config.yaml
d_model: 192
moe_layers: [0, 1, 2, 3, 4, 5, 6, 7, 8, 9, 10, 11, 12, 13]
normalize_top_k: true
lr_router: 0.000587
norm_eps: 1e-07
tie_embeddings: "early"
lr: 0.00597
steps: 3251
Below are experts of layer 8 (counted from 0) of a mixture-of-experts language model. Rows are named router (the router's row for the expert), up (a neuron's input weights, with its number) and show model dimensions 0-191. Each number is 128 + 24 x the weight over its row's rms, rounded and kept within 0 to 255. Numbers have three digits each.
Before each expert's rows: "mostly gets" lists some tokens that are sent to it at least half of the time. This comes from a sample of Wikipedia text that the model never trained on.

# expert 92
mostly gets: " consider", "com", "iv", "pr", " do", "ab"
router:083123154144133149111096128118110116161138153124115132129152134082170112152169163171127125118156127102124106138126061136127104086112120131106124102160083111123105105154144176158112073131150142134177160093101166097143100151106086152165136091110089107133188105105111118123141093156148138157098088118125108139097159140157092143130137136166108104110117101118145130116102082119126096089146173110183115132137159130125132116106157144107098144128122137130124127130087138116119112169088148127118128091095130100150109133139095125100110116115145119138131150140109126134136108117093113143
up0:120116081134132097104158117098145139135099109158134078101127136139136132142095115171137122103125107132106103107116144093128094166134142156092090141073032168119068082109111123127118128141111152101134118124083103129123142127137131134165128145125141141134151125092095151096103157134127109116154097142113130105158176129146092135099140117119116130151114125091169149151124139132099130112133103114135143140128087084135154114116145144125095102129146128120152134149145129143162141180077133141126110153119122102098153129137177082092150124085141126142118178106133103149151144122111110097
up1:100098126152116123098152157141103153147176148151118120144141124078113105121136146161097118135100127105197120149123077148091162117119154127118140115144117144191125105145138144139171116139108105115172108114094148143147163133154130110112153123141128131114135108116114110137129127123089120145105189146125094086152132128140078104114152160171119136110121098114157112178102154139132148111152119122136132115135141200137122143136124127105085124111128134108140110147092099146133116181118137145088165107094116163130121150098121110074182124140130091119147156143109100126114094161124109094
up2:111097147116091118131112094121112129126153094110091131102143126122106129110134139156139130136116178159106154100133140136179131120122141118117094119165134167157101130071143168095131123104131143159194157087114147135131174127151163112097124143121147129170121122115137110110100071141141144164130108100146167120103153125092149138148121133123139102100131111131092137107134108122120138140102134182122090123160085104137155136136109131179091110123100127158154111159109161104122109127144118128212147125153129136107141171113152101156129152103150128133148121123131109155116135168142190154
up3:122080161092158137121127129137134154118158133160142097093137146134125160070089134127113090142117112162099116146173116116180133136115146126108106078131090171086145104129101106130102124147092141164125115148094108100087127134143123162102106111143130131135084084160107105113137124131095109142094121141125067145144101132145103132152166134103141172116133125118096132106116138171164129126109143123142105119128113125121163130104133140151068122149110129102105054142103161099162139096151152096153142134087134123139168144122124085097134146149135132130121134126115096145140122160093111111
up4:117127091122152119093140164099104156094124119109113124114132139118110131136126105146112139128100145120146171099123100155106105160156137161116162088199111119094147096105109101128138188141147105121194153139147112155159074091126145137108137147111114071135109115138148153145157097159152115118113150123165169169159123167120159159110147122134114156108155140114131139114116097125130124080145159123114176164128167144113173132117107138101123125133164141142124147120129085143146104141158094155161113099138121100144132116139123125098126123176161126089133131119164138148127149182133131141
up5:127134091122128104116110124120077115156131116126121112139146112144163114127122115172144108131143155135138125167173129079121116137208152117093134139146114147128143125162127149139113146120130142169141133113126100101113141158073077079145095136096116158081108155132117088117121106143132142129112102105124112135132142129171145103129096147107100182112117099168133089154115183121136101128148156160112070119091103142124132142095144146155143147136102111133127128122124133158128116121145115094150162081180132108138153146102118162117114184159106124148112148123110106119117105093077157119
up6:158142131107168137106108119094125152158121093091167117155118121054135132094136137124133150151122142102119107139152116114148141147149146134077110120106108091146137101127127135113154167121165125104169111125120128124152135132131132093173167105136141089118132105119099111181195089131170114140146132088080114139154080146144159127102125106138117119145143153165163147112137120122136151120159139140174100156142108147127147154131138149165089161124100134146144112106122146108136170133102118095155117103139151113114113138069130110106131172158161101108157087125129158139132088146141131091
up7:086086133156119123112163135115129160141132163105109135108124151162151122110166112061127096145104107122154151114125126119124103140206147154146116132157112119125089141134161154106143078130147116132149118146129147112165135163081122144137106138110157108160088096171146118095095142156115101133141148143130115126091151132126102125155151146074192165123154130124086127178116141133091134106112123120120152077124125116133098100144154093104124109157162126140132099092105104108157152163102146102111147096129116152118147090124081102145096103125135097096128120123133149134108148123143138139
up8:131125153111136121136111185136094117147177133120141118129113148160182107128119108108143146109157125124128109140126114098159096106135141143090081090113114151150113131145095131178171120150102120133131133128131135104115104179091132139100145103150131161079155143111118148112183147105132110118123089131101186102123145138176115119127105109140151145107118105134150118116098100158102143072076133106156078129105146149146133149121159138104134110129088122118137125100131073159113111095064137133176131120130170114163141119114109087100160126133142113154142134142149133124167124138110095142
up9:127117104105136149124104121124107137105159123116121152098130129178128107097101142120122119107128120163165107114129130148136096120132149136095135156093131117140109116135105087057167150119154125164118147155140091117172113132147116111098128145132134104130127150100116141121119096135079108131131115116141165127115124120104144160130120129171119151089111160123180148137127149143156101098133157146137142172155162112131155114099105117174112108090148129109175135142189137155091107157103128135148126159204137121149087122103144173180158131185111105130131139131137136097069167121137131129
up10:114163150158126121133115106116121131086134173126119113152131085146124115121105119080109088149142106110143103153084084117154100187157104142172148143124130156145143129111125123129154115111135111080153126068095150148115101119161082162137129127154156112130127127116122137107121146079145124113130131124125105124110098139135160108140117123161141157102125186128158098124124118092110079114069120088149106111126179142128116133098128144114112145098097137118143146118109103135135107134114084155161111103123088135129111096063116111096125144127112148131104144117121132174136084114113194130
up11:113172103109134112159114090142153164107111112131136102100172144126167139126130113136166140130160097112119161118166123118170080124120119145145107095113116140080146140134142132143140071088116118115074125151158101117124117107102112122130129190147145130140105134133117081121148133171133148131121135116149105157144141117101151153115136106084095134129091105128144131121128137157097144105078135112166161104108091137131121149143109144096052098182128148106107155150176124122142084094126147120111118124125136126096131105134094154143109184122073114119113088161148142131122134142121146132
up12:153130187152141128136124118096118135090127134140101134120136138129113143138104112146115112153156175070103137125117102093142118128122057113143125094114125162124125132139132092129117140099150114128171071086105123109134124115124134111118129124130124127096162131152105125118131165166157129110132144151134098147076136165152115124179170114127127166121133068138146169087105099144111137150099096137124124096145144125138116129087140133142098087124120142143154164085113092117123116124125098136120108109126142123153118135081134120111095132127080152142104094193143167149128061110080141135
up13:109090095110098130140106143095079128129122127099139163115117121088139135129120115167101094192120108122150128122094143163101110107123152146128120138098130097045130121105123151143113143152089109133159145107142089124116132117151129201098152117155124117134136132127145155113121126118160110135159090104138147121157076127164115165156134135101136107094147139096140114121105094120148132127195103150140143106103120163139127112110141104137121123124104122156112112125155129119131168117110118119070119139122168154101100091117092144076165090146152130162132099119086094135108155125116107124
up14:136144148143173095110094119122114134159167138161151122156123154151157103132118143138078119101092187147137138111116120150107138120120168129128099096125147138120117124128117122135135110141118117119154151139113150162149122141131134083127186127159109139106091092117105129115117133155134136158117104119088191105107054097136128138129091129149121150094147101128163089154107103121151123090127156126107124111109111140116128160079119173126142136165142103169121125115105147123091153141068141104121150134082106093134109116133092120139122150109167081143104089148095155149115147113139075123
up15:136125101126130134104108136152147140145110159091101130122151120128093134148146121154083117152091120087146145126132147113119134152099123145159159160091111109150133116115141153157171140154141165121180120106116109128141118154078164069136147122122152131140131106123097133117133083138121127147147127125137163128118144131135146121132099136125152061137143125120167133104101115102158116106111137129153138131113141210146116104132108180113182158119096112201135156165127131073130135132128098145110124114105096093161166128150127145098142130136100147111178114189112114157099142113132100116
up16:143138102134111087115163126118126107108109132172086157118113161137136114151123123140153143169092093141120112120114078144128152109141133116135141080114139189134127117143158108097119124079147104118123109120123148138142102124109121113136171146119087118128171095125147127119158071117140163112099118129106133171135122154144097133116141124164138133096141142140178154101079112134140124143090141119094121205134143125107165096138127141151139094090156138121141112141105134155155138129080133129097128120121080163149145077112117173131095159121174052127141128139125167121130119107135129131
up17:115111111133133146114152096143080103103125140124108093165115115116160129105127166096079143154107092159109128058104081115111143117098152089116115164146104129145171152096172155155094152129114102145092118138116185114090059073095087149094144134125143156135119088138139124110118094129123134093124118123145137124087126141114109128129135118146094150139158110114136138103142110147102135139147141104150102123175124115146127109161139170131112092133152126081137195146105121144138107123131124112132140118119084123166135120137133127110110095118160151108107145120140129104121132182115133147
up18:091125111134140141089096135125096144150103113085094138099141134125119122143184149133083096136132119112109179121118146131135124130119110164131123129139133156110112132150102125123111146120129090153137103077176091144160136132149170096106083117107153113162148130086105124129153140095122152111112142094114121148152130140158094153174121137103173147103115132133156091085085104135154115195151093069146126126109136151117127105103106101097122139136130139135146132099137163133162105141176127131164137151147125112099124087126124056129081125144147112100154114104129137131147130125135152166
up19:132110104138107168134138115126118121129114131120163114097153101169116117151158164152082131117125141113158130112154101118127168138078153170125139150155066147153109076135123099165141111079143133099119131142161133116137109107139139142138131127181153153090140098120130111095095146116148149133140147104122112165138137145117099071087133128165096164160085132103128152134112126126162108095087148154172118121126114149099160126138123143116120128136091162105119116151140134143148081160093100130106116150092141055146141135138133094126155127148137087115093115142145102110151114090163125118
up20:065164133139145142095137123149102127155158148095115134118115112118151121118131139110182143161132140109160122101104110140143130142195157116132136123110115148136172127106148153174156118121118155142183122175114159101160145142109158126054147108102149109141098160096106143112176149125121108103139089125116133150121137137107144172144126119113126132123125121130183129173132171134108159121166127113117178117094133144140135153128133160134129105124146162144144123105116191123133096097136143113161163090133118148145118118109091152137107093081160110150093101128119125114151164121147147144
up21:166109126150152148102106157136164118131120181165137083108138136156117143127152142127099128161145143161171145087148150115123128126134133156158170129108116145132141123148141144121146117120125166141131156161146140142127095136157127109137122104103092107146136123137117133142101103163147133130116081132093108139076167142126100096111149096150122124094123200085131117046150114085095089092116138120127144102120160106136066137112131128150119130113143076147106180117097115119152142137167147129131108148137094140160138167161159142102135120147133171133108109165165120098124121137131132139
up22:144108125162162134144137104143100150143103127145155161068105114148124123177109177138127085114131159129151125146139086143136130149140121142128142095155131124100102120108155126165141122146137152117098107123095178116114105160147113115133174085150124157155108128108109111143110130176168139130149138132106116149098111113093130131158133145144121148118166099150138111124149155116088119128135116129196131134102149131183142132117173101094127117161120115139111156160106142138171144134149166152097146114065125123124130176171139166093113151156126075091110120156088132124141122166103145117
up23:114093065191151134064129148140174104131141148139141105115085126094104115117108098159117100131123091142119157157087148132101119148170117100096111137132115123136132118142079123133085094130131152126139137120142086119122089081125124137119180141129080109133130121113140072154129128139164152164154135127155143180119104113103147155177116171135121065118148152123136153130143150104138079165140155129128140149134115147153116123100128093088119147108127134104112160157132143117146134119106144134142156153137138135109120102152122116176125140148114104151140123131155121076129137112081130130
up24:138109104114118113136120108134136120111166133094081133155127126206157083162149140136103100105140183121117092103142132121116111136136135120115164091203102154134169134157117116126171158131144125114171115116130152181135102158132134089130157122143142149109124141124142164102149160117106155131125130206110107130116108108106108118158143109143089145052109119149121136114103124132126104123134144157151116129124184148169115114147122146177161154109124125141134141106141080147160123078122134139091112122129154092153141136101141141132122125123150153112136155130150142129135130153120105094
up25:132150099143167158106128174120102141136121067130139164111144144130142163137131118147146134135155132133120127117151162120098118093115156146129125120110123111137156142126139127119124139158134076132143152083135131159131124094088131120088131147158135201133143070199121115126164111182135130097114158088103130143115161146206126119112114128091102162111139152076110108118094129141155122096147127127104123129124131100183109122121149147124094095116137120123133126162129094124115151159160091114133120123126118109111125084150141110143084120127155087118123117136143162098134122175092104108
up26:140127130115121136072104146102111077139110170134118090109120125134187139119131109144152107168145104119129138145116108135118132106146106136113123105123145110158158133102177138109106100163138159125094123126118155146183189111135150148110128103121163187153134158136162129086144114161135125148149124134120145118154170133154112108096139155151132129049078154135119170100122147134116066142159151124137135102134111145114131142108149155115139156123179184157074139140100131128089123152144116118142116125133135147131155122137129152111113133127144119182112125194110121120137139144148142121
up27:148085132109149139137083162108133191126148143127100102131095088170133111108109108108121120104132145124104139139137117112136154077170129118099179132145132077127093127141146151118166087099121126126154151107116163154130139150109102102114148124120075135192130106103114144117117149132166108119162137163137151107124170136139111155102122150152157140134092121132131132111102122112131112118168118150103151147197153133146110151129156116125116131114157185106163150098161127135108110175135134135160167154113119131105167156128077138109135119090103100154117121100171139119131108127123097109
up28:098141144152122087118081169095128141098124127155160145136137136131165158119154172144130153125116143114133070152138127133132121131112112132149119067142086089099118149135141107161144076142120122135142140117093128119130130160108089127110178154173102131156099171143128126124113129136085102116183079133128126139128152120128120119130087138104116115135091108092117158108124102128121136121183097187150097122108147077136151133111135111132157118128116143120093131102103118130147123134099105135129108118099133108094122126151158160099168165172130097141104180147124103173143132149132111079
up29:144138141135137130096151095142092122125116130167125139088150122183106120145165118108174149097114180131105149090156127135084139141166162138117116146108113154130149120151149120105117088137129093092114170147112125172124143133112136104106133086102150103123106106111126145151113139109108158136124154145132129133121116114059161105107081125130134172128127130105138128169120137070105160122050093129149136111116097136160114106137154114139122105135144114105131168122084113138183114161123132175111151166139153140148081148126115144124089132124166102153125144118132150168097111135103133123
up30:136151136152149111119098122119077132138121165137157100081127170137106126087160117153137108144165137134127142130114145127120152153128133092114101108115118150161071156123105158121138075178076133147138097122112209101130158148093105144104101134125164123126160117128103132092108141073122142150113106123111124146106150152132144084150136126140125159169176117119138141178145109081141125138127130105141158136121109087122141089151098147111139143144145103096126114122105162122138107143149099157104104114099162122130146143110143126125132122115065158185107116134153110132115145162140158143
up31:134119118112143133110095150150164110115082180114143130145126163129095140127110121181131157116105153110131134132121129134153145108157095132119123132210119165154131116139106135088114135107129103132096148121139151139119110149114139116115118165146141150112139138161125109169146175123073151100123125133090120151151126135152134172133107106162139082138134102129132131102125129128133153116150111109123136136108092131121143089112141151090158120139139089067169074117123120138161154187097090140131144142167137134098116095139169122127162140144139090170040106154110126125115122122129146114
up32:110103136074144150105104147112107127140134127096163132145121162159144128098138153168116127135144170131135115100123082101136132087119171106141140143129100114109140120165134137115174096110138126091134116165119123126146125082114094107126124112142151107183139160133139157171143127148120080133122152152099119154116157152135107136092104099094077160129119112142156152116142098116158145131123124151166074098155143151140117105136164115089126093128108142106143159145120076095151123136130121094145140133149124114160086157165156116083138083106131132146099078160131093162116120092119096126
up33:154172133126139116120102150180135144100098107077107145146120071100116169128130085124149146150102132119145151093123089140139111119115080109121144075161104138151096096122149160164129134140145158093155138122145114136154133145110123100154099137140140116132154133122154108135138137100122154124117146137123149177102173119140097107129142132106153048107170139097168132170091121134132095135086129131133139149146131123157135122104146153158151091153105101140131091111140151136098094138144100133132104137167146133099071126095124101153125145118120118173092132096137144081145144137113092129
up34:142091120120159127107092103136082114130131120146126156115170124126121133135113156138171146129098194124118092126158126083141140105197117152179131139094095119145135133160115114120132136138144132138134159108098104149139131140110139153143089132089133125097163128075123138112158140120101124165131164151122106149177128132105114148145102105153146157102139070141130166120133139121098120100095124124179126147155117136086161127108108184139124133151163144096111104140087162137131117156132136124127122132135105048107110164173115118162142121145112111100140140150106112108171133138101146140
up35:122126139090116097117117130099123093109148170133142117110112097135113093109117178120121081122155134164138130141147124132157110088146133096122114127136134095128155130173114099143111104112117090127114139143112124105110142120150133135163158135114172107119130139098109095148147070139100081143087116115141155143144095134136108118124135106115188138112140111117140116087150095125114115111162160105112113107119098125152105179140130115117120176156093115086114096152133131112108129135068098098168137134116068154133154150067144083144140145173162108158136146118091119141141117169117092146
up36:091118152098122110073132126136117112159151116214125137083136105150089160177113107130156121095149114171138100106114141133141117106139122119090163080076133114139126108117153072161105146127127130171108120139112146158111110144125132119144099130104158125129173160182113104117130117157138084098089136158111144119148170124112159121152112137150108174097132139092134153118117148116126106127188129108128113091143129112141094164118112109137143115149089133131152099114121095149111160128094165118135124114133116110183166157136130083145141126122120107116113148109128096140116122131109144107
up37:088156136185125101147098122143156129124119123116127096138174108094124106110124121115123161159135136086140124128120164136137116131141134134118125128066109121100134111150138139115139146142097114170076137137135112099134105152109095080101101152133167115130125118124164092095131153151137134108178139146112139111100151112137116135158146172146135156135097067127111129102065138080100092131120176133178163110106101114112133131127158147142136083129089067174104150113141144153117144098113130099132122113102113113143146108155141148110152130125133154118095146178125132161095137162125120162
up38:123164142105138111108143134110054120129111140125115144096176079120127145078112101116102118089095129109141113140094122121143144155126121141072139110165114143104129086128127084090108109160146141117130127138128164139121112178188138127159162129148092164137127138122147106175135132112146108117136141144084150154120157125146123132123086136123113160107106149129152097132116106129082113073153145146155142140080160145122190132105160143155146161110152153100124103162114118139141113116120127133121147145131133145122224125142103105131160153116111129153124139116137165148140122130108129132
up39:127119150159114138124100142133178109132126104136155166106145092119118143112115112106110103114154188147144115110119094122136147116153096145091091072148060131133141089129156107105137154131144132121118130147107060145140105092122145077137141121131115079105109119168127125079156146129141131145128110107177128135116128085112138167174126118148106181139109133122111139097194127130118105127127113120122165136126152172145157115090122123147105146129120084140115172120144123144156126139114095149087137138141106120087132116152107109120108147134122132136164103148121069143138123130137072098
up40:131159131139113114138148170090108123115114146131113137099125105116141176168120127142153118191109088154136151151110112122134141100138133161132158163156112148174097124163142125127114150130137159133127139140136140105155121115085111111122100124137141126107154137163101155113157149136200125119129150153120153113133159105107100097154155143099130102102148121125121136093110112143140107094138158113140092108122125125146145131115126102141141078139141092120161148091163145080143116188149169144161152132154093125105180144163098111104128122117150127144176099148182104174091156119126174145
up41:105091115122142137106123181125141102123145145146111158097138087137159096107131116112106154133113174182137085148110066149169118127127112095123119122127144148155099096121154160148092150186088134148143132156111087139160126102120098114143169067121132134108107165122148163130078130138110157129162162150083136164123099134113135107121122139136097107141124127099134129108100145143102119106163116091104102121129125097121123156138112095112185151127111096112123097071097152135137108118129137103152156101096135105151149162141117127138136101121137102121127133144091105127182127127095128141
up42:134152132108129149117137123117150143062127155177151152131159153123136174136098125135114156139130122125124114112149111188138134114124123116117089120094111111119139150155129131133095137142176127116122089100138142122138150170094136133136137132171163110120157118168067165133105146123139142124103144151167144183145108144143122180112110113183138131183105145160157151173106162146112102132139144151169136116111185133082132136108136125130087135131145129135174124107109144138106122161143127147184112156115154118154139131094113153110148127117180082127145102179136121127105132126150106121
up43:115140098158137126106137164136086114089133122139169158101126210131095107147102144159104124133116138098115129125055165126128119112138120139165189117129102129116138153156119125155122134124136145148110167121130109103105132136166176097119168137144119153175132158131111126066113142145146156158115130172114140145118120118155121142143142140112117128128116119172110093131170180124151128128176149135115151116138203171148144137106137136148131113119165114107122140127109141148133141123111116104120109160137122075101116114088150072141157143150112101135181098125117115120158121131138127139
up44:080066127157116147088121189122151166155115132123095153158108150132161111127150170138088110141102161127120172118117118209102102120175127140130071107135108094106117156115088120158100128143131114106169161100103134135115124130142135111132158135133106120153124081119192149177089153149106120107142150118137131142133171140162114137154171131132147122152136163151147114127127099157147140122114149118124092134093142136122119112095149115093153119159149136152121134106127106091128127142122135124122118133084142109168108083108126129145122128127134150121097174099141123123155118128131083136
up45:114144147116158072122141126117166162134144111137145152153095116156131123095106158115157116095115074098103104149112112116132133151129107150112141172150108141152135110171136100076142188120141116144124132098128139110154145140134133152136168154130123174165191096131137138104180103148118113143103119105134146116121132103160166095136188131104134126108115148118166135136128130148091113089141162085150149106121119141122101115096098118137095074127147121133148135158134115114105166135160133129099140125085085103126123090127157126117071125123134102133160130097140126131112080144143113174
up46:108164129133095131116133159126106114107109192100171116154126068072137131115161135115128086165164139183110160132153148130139126153110154119102125129125104099142152147100134126140114136107076127097164129103141130138131069108130165111107123151142163109144106129113114151110160129130146104149075134132132186129125118116137100120147108146141134144151134124116121136130189137126127112075129143081079121167089128139135146128131115097137154089139151128150094138143095102102138128133128080119124123092144164135132139127112151104118118139125143131090173100128138098140081103139169132075
up47:100127151135130107096144151122145162168143185139070123110133096118127150098153160096130107150117099116094128145127115124088143111149117158109115134134121119143091151126119127122096102142158145131174069109133134131146104127189167098131145094133151135152110133095146155148130134144090107114099132139129174141137163099135101143128160152117143123139125120119136175158113094133135121139109146156101082092070133138167167164095080124144142144109120096131161133109081142120120142140165103166116121132134135166173145113083083157101134137107161095121122133108110149094134114142126133165
up48:118128167123123110151131128115120126122117157146086122102135164082098123150143136132102099139125121117129095153128105138147148142128154095121120104115115132091148116150156155145139178131144151166122146114165127165150142126097109078102144131159107132103167154108139155159128143150141124166153162185085111131083133158118148132104146097169119076100101132105119133106105158115130121110134119119139077097149134125128138119169162142124100151098108149152120123090085097160168155142088130123118122148107087104132172125066122165152081111134108126149154135145128146111113150151151104068
up49:129178133127144101132145128102124130077125127125137192145112160121159135114101161111112159111138142146126153159127126132134142160142125126169092076154121128085126130154124093140155080131158134131125079138147131157123113138122137151122111132142095094109123096110106144129132119150080089095103082179139131098142118090097121188133145126110085187136139161099107130098083117154149133149193110119157120121134153091108113124080114162112138102148143105109137094129134131138133161140122083176176142156128104124081119112117114102141106127135128111131138122143145159162117139132136104133
up50:126127136158143105121137119130165146140131117165181159201155132123084106120123147121158126123125133106096119125142093131112173176168139129151124163120125135114164109172138172141126123104118105119174149117123114141124132129140122125089126123142123128129147165123165145096106082141106122141131091148117111166139135155139095139093147088142137125119080112113158153171105082119119108150160151092079155143127105132121095144118145140092128158140136146130137099114139135117132148088127136095161138187129081126149168174111169116177104095132167137154106158155113143115111148095113113142
up51:140118140156142102154135134132136151103132152177105119096120154121091130078102109144137141160143114109181133128119145121097151118111135123142124136126145131177084113134154119084116111141149092088161118116114196132109114186100099122145168159150141123136124129115123117143078126115105138133169154080102125126107122169125115157149150144143169144155150173133155131118117126093137142136130147093137135108124116146134139138156127147100150188083149104131138140139117132160122189125162095168125146080135121132137104162132109150114101147135171121176144124156171096181102111121122142137
up52:102133129116120085153153118081108160104149142155142187084138109109154106109147144097110123137139139187126146138172084144153139152139137131167110125119107127137130133140140112143108105119134116126146136115109174178142108136102110154103128098114106141103136149106113148114098123135143130137152123119120142172084074135083113111126112072131179158131115101088143142148158118116120081106111163125157094134115128135101177095104108118084164137131130115131147126128083184128096198104108106123130124124133109105139112142142083083161123140107124125140150155147137094140154097130137108136
up53:157118154139128126157138153104132065132126133096066141097104143111126131109118166118129139164126119181107087151182103132124123152153143141125150088119113104133117120156111105152115174101124107168088104127135118150096130121116144145120145128128137082122112136068145147106080164101163139104117127131136110179146123144097143116126146140137078134125159134149098091128155126098129104107184112141116099124118159153123115103109135123143135149156161095162115130112109127117145173155118086146130096108149125147130172161144098128131129100109157095140114132121097093061115147175124123126
up54:119158115131078140141161153104125115086126147116168105153102113141141108142104098130103158113160111129128149090093101131159158185142111136176111113140128141121109200119151132129113109128123077145103133110114120156128117144108121125101121149056154096122124120115128126140154143122127143157123130149139174132123108162098097121111161121188092151137114163123131129095129118111124124071152105129098112134127095072125123089116166083105145120082168135162143144109103151137135108148145098094082134141118132119118106166121136125114110155085133134126104169132161134102169131141124108159
up55:145158127151140154117115142103132084119125155127122107087117099134188108134098144116132140134121091093161149117104118100125090116079134138201117124136128134127184120170135098134120169094128107116171103089137130123141112124110154094099126131112161085178154116198151145096123112169146099127128130104079126146152128162133121099111130168157108164112140159135078151137143116149157106154131139084115130102124119153115108105123135164077149116155145134149091103108115136090162159169135093144123123114125117147102150120131129143113125134124145100131107129125136159094111120120142089109
up56:155131147153175125161114122180137149136137146138101131116120108099159125128122126140148120098136136157155148099180118160157075125097175080137139138154166084113101120152114131107149141122139099095125085148129122123123135135073135105110166137126091161115120119115136150138081176128124138125178103145147087125123144153138103142163118147116125111096185134189154135128100108116130142049096126110156157100145134128121098142115090107136136139160158160146125139155174126151098117109093106128114120149159105118141153138101118140138135136130158087123092119125142131132119143184116125146
up57:136146185133092082145088154121069086122127151095150117153161143109111132107154162132147104181148119122123165146135088141171134156161145092117129117150131132124092148121151154076146122128160139137171137124185137120134125095110155127139181069144099133122140130119130149140098127160136125104124131076105135144174114131104132133135111135099116116108145122127154133129107117156131158115152100085116114147151105138113137134131140126084134084140124102119085097108159148133106141151151171127140158140154100090140123129117122129162110099117164125121122104136139097130145106067067118124
up58:159149089120147144154138140143107116129139141098189132092116131118085106144164117146102119118168143152161115127106116134134129129117173088131113168099131113135134074104126131135187119109103163097177115119137113132111149108135148140104151138118137087126100115067124154103161161132112084129121111148098141167096101115137109096122113137144159149180092153143134144143114119106106132083137095122146149104124157129141104118116131101153124117129135150150218128144129105110112148133116132162113135116107121116166074146123156120085140172072163120121140147140137111129146106089139133136
up59:129129121163181134096146131131140124135153143076171155114079100135129128173161186141129117145123116131114149188112118141098109169137124124150137121128078096108146100134161092161104099123132117125146121136104117118126127125146117149174135170184112112151162130101156151133161209110144111131104130129171153111144152126176129111172141149139164152103144133092095154099082134157106139108129151138152110145125119135142122130153145143122104128116090136094122100112112146155104164154112137137139128153082159112155160123127144110134147141092116116146114143133157168139132099148159102105
up60:116139129112096130066155181100119141119153100098124137112095113117126159127107137157148111110139127099156131130126115121154102111147164147091135134158138150161148113059152158142139079079155149155139146140106121111156119150139124151089116175076109128124102104126161141168129089129123130105091109094171122104114119130132112139104097118120087139097105179142128146150103143121125115134163152107110144135085152125120115124111125130121148133118135137137153153136179132101133133121120152142164125087130082179153169129105094106082129117108143154108144104097078084138137152137090149142
up61:127119146112124091132172131078104153087134102129092150086133125138134120124132159113110124089148127133130117140144121162105097153143136170179133081144137121131153111129123172126133136146140162124146111151136157140052118140079117131135165140112164120138116098154150119121101122139117110115127159148153150108121099168082144084127144126135107133128142102130127104127140168157116098154133176106176130121155106139122140162133105180142119104146135125102117133126133111171192121147087073124115172102073099153114135155166101099088144104117131091152120144150109124148134100107118132139
up62:119147125151144150108121121121102157117128092135156137107119139129130124143101144147109139083096140116160081123168157137144139178098112064103175125093107145091151140098128115133119111075140153117115146137085178172116150174122142087137125161116102134126141141155132093081095095072138119136114107147088114172140138142119153086118155119155131130146169147095137140140112150132165113122146157129129088168157120108113144097128093118130142133107115103121109139118136131121143154092140142142090153117145100162121118128133147165163122074117136133131113157163148130174167126132100084110
up63:132078116134133113119143171107117144112155186115197176120154125116145123125128133189114117151116112114128156055133164118140142146134134139155104100152156119106124124178142090118144086095120097143108147119135138153156113145146135131132114095145109088124088172147115147144135105141174114116110121126120112104150121151113138145152109075098142162145130145118135140107108118106137098123109127117122134081134114122119171138157100078122106133150125135122104148080081157107146073146134097095090100140155152163137111121136145168124154132123106098127118159153141162108092104152138146116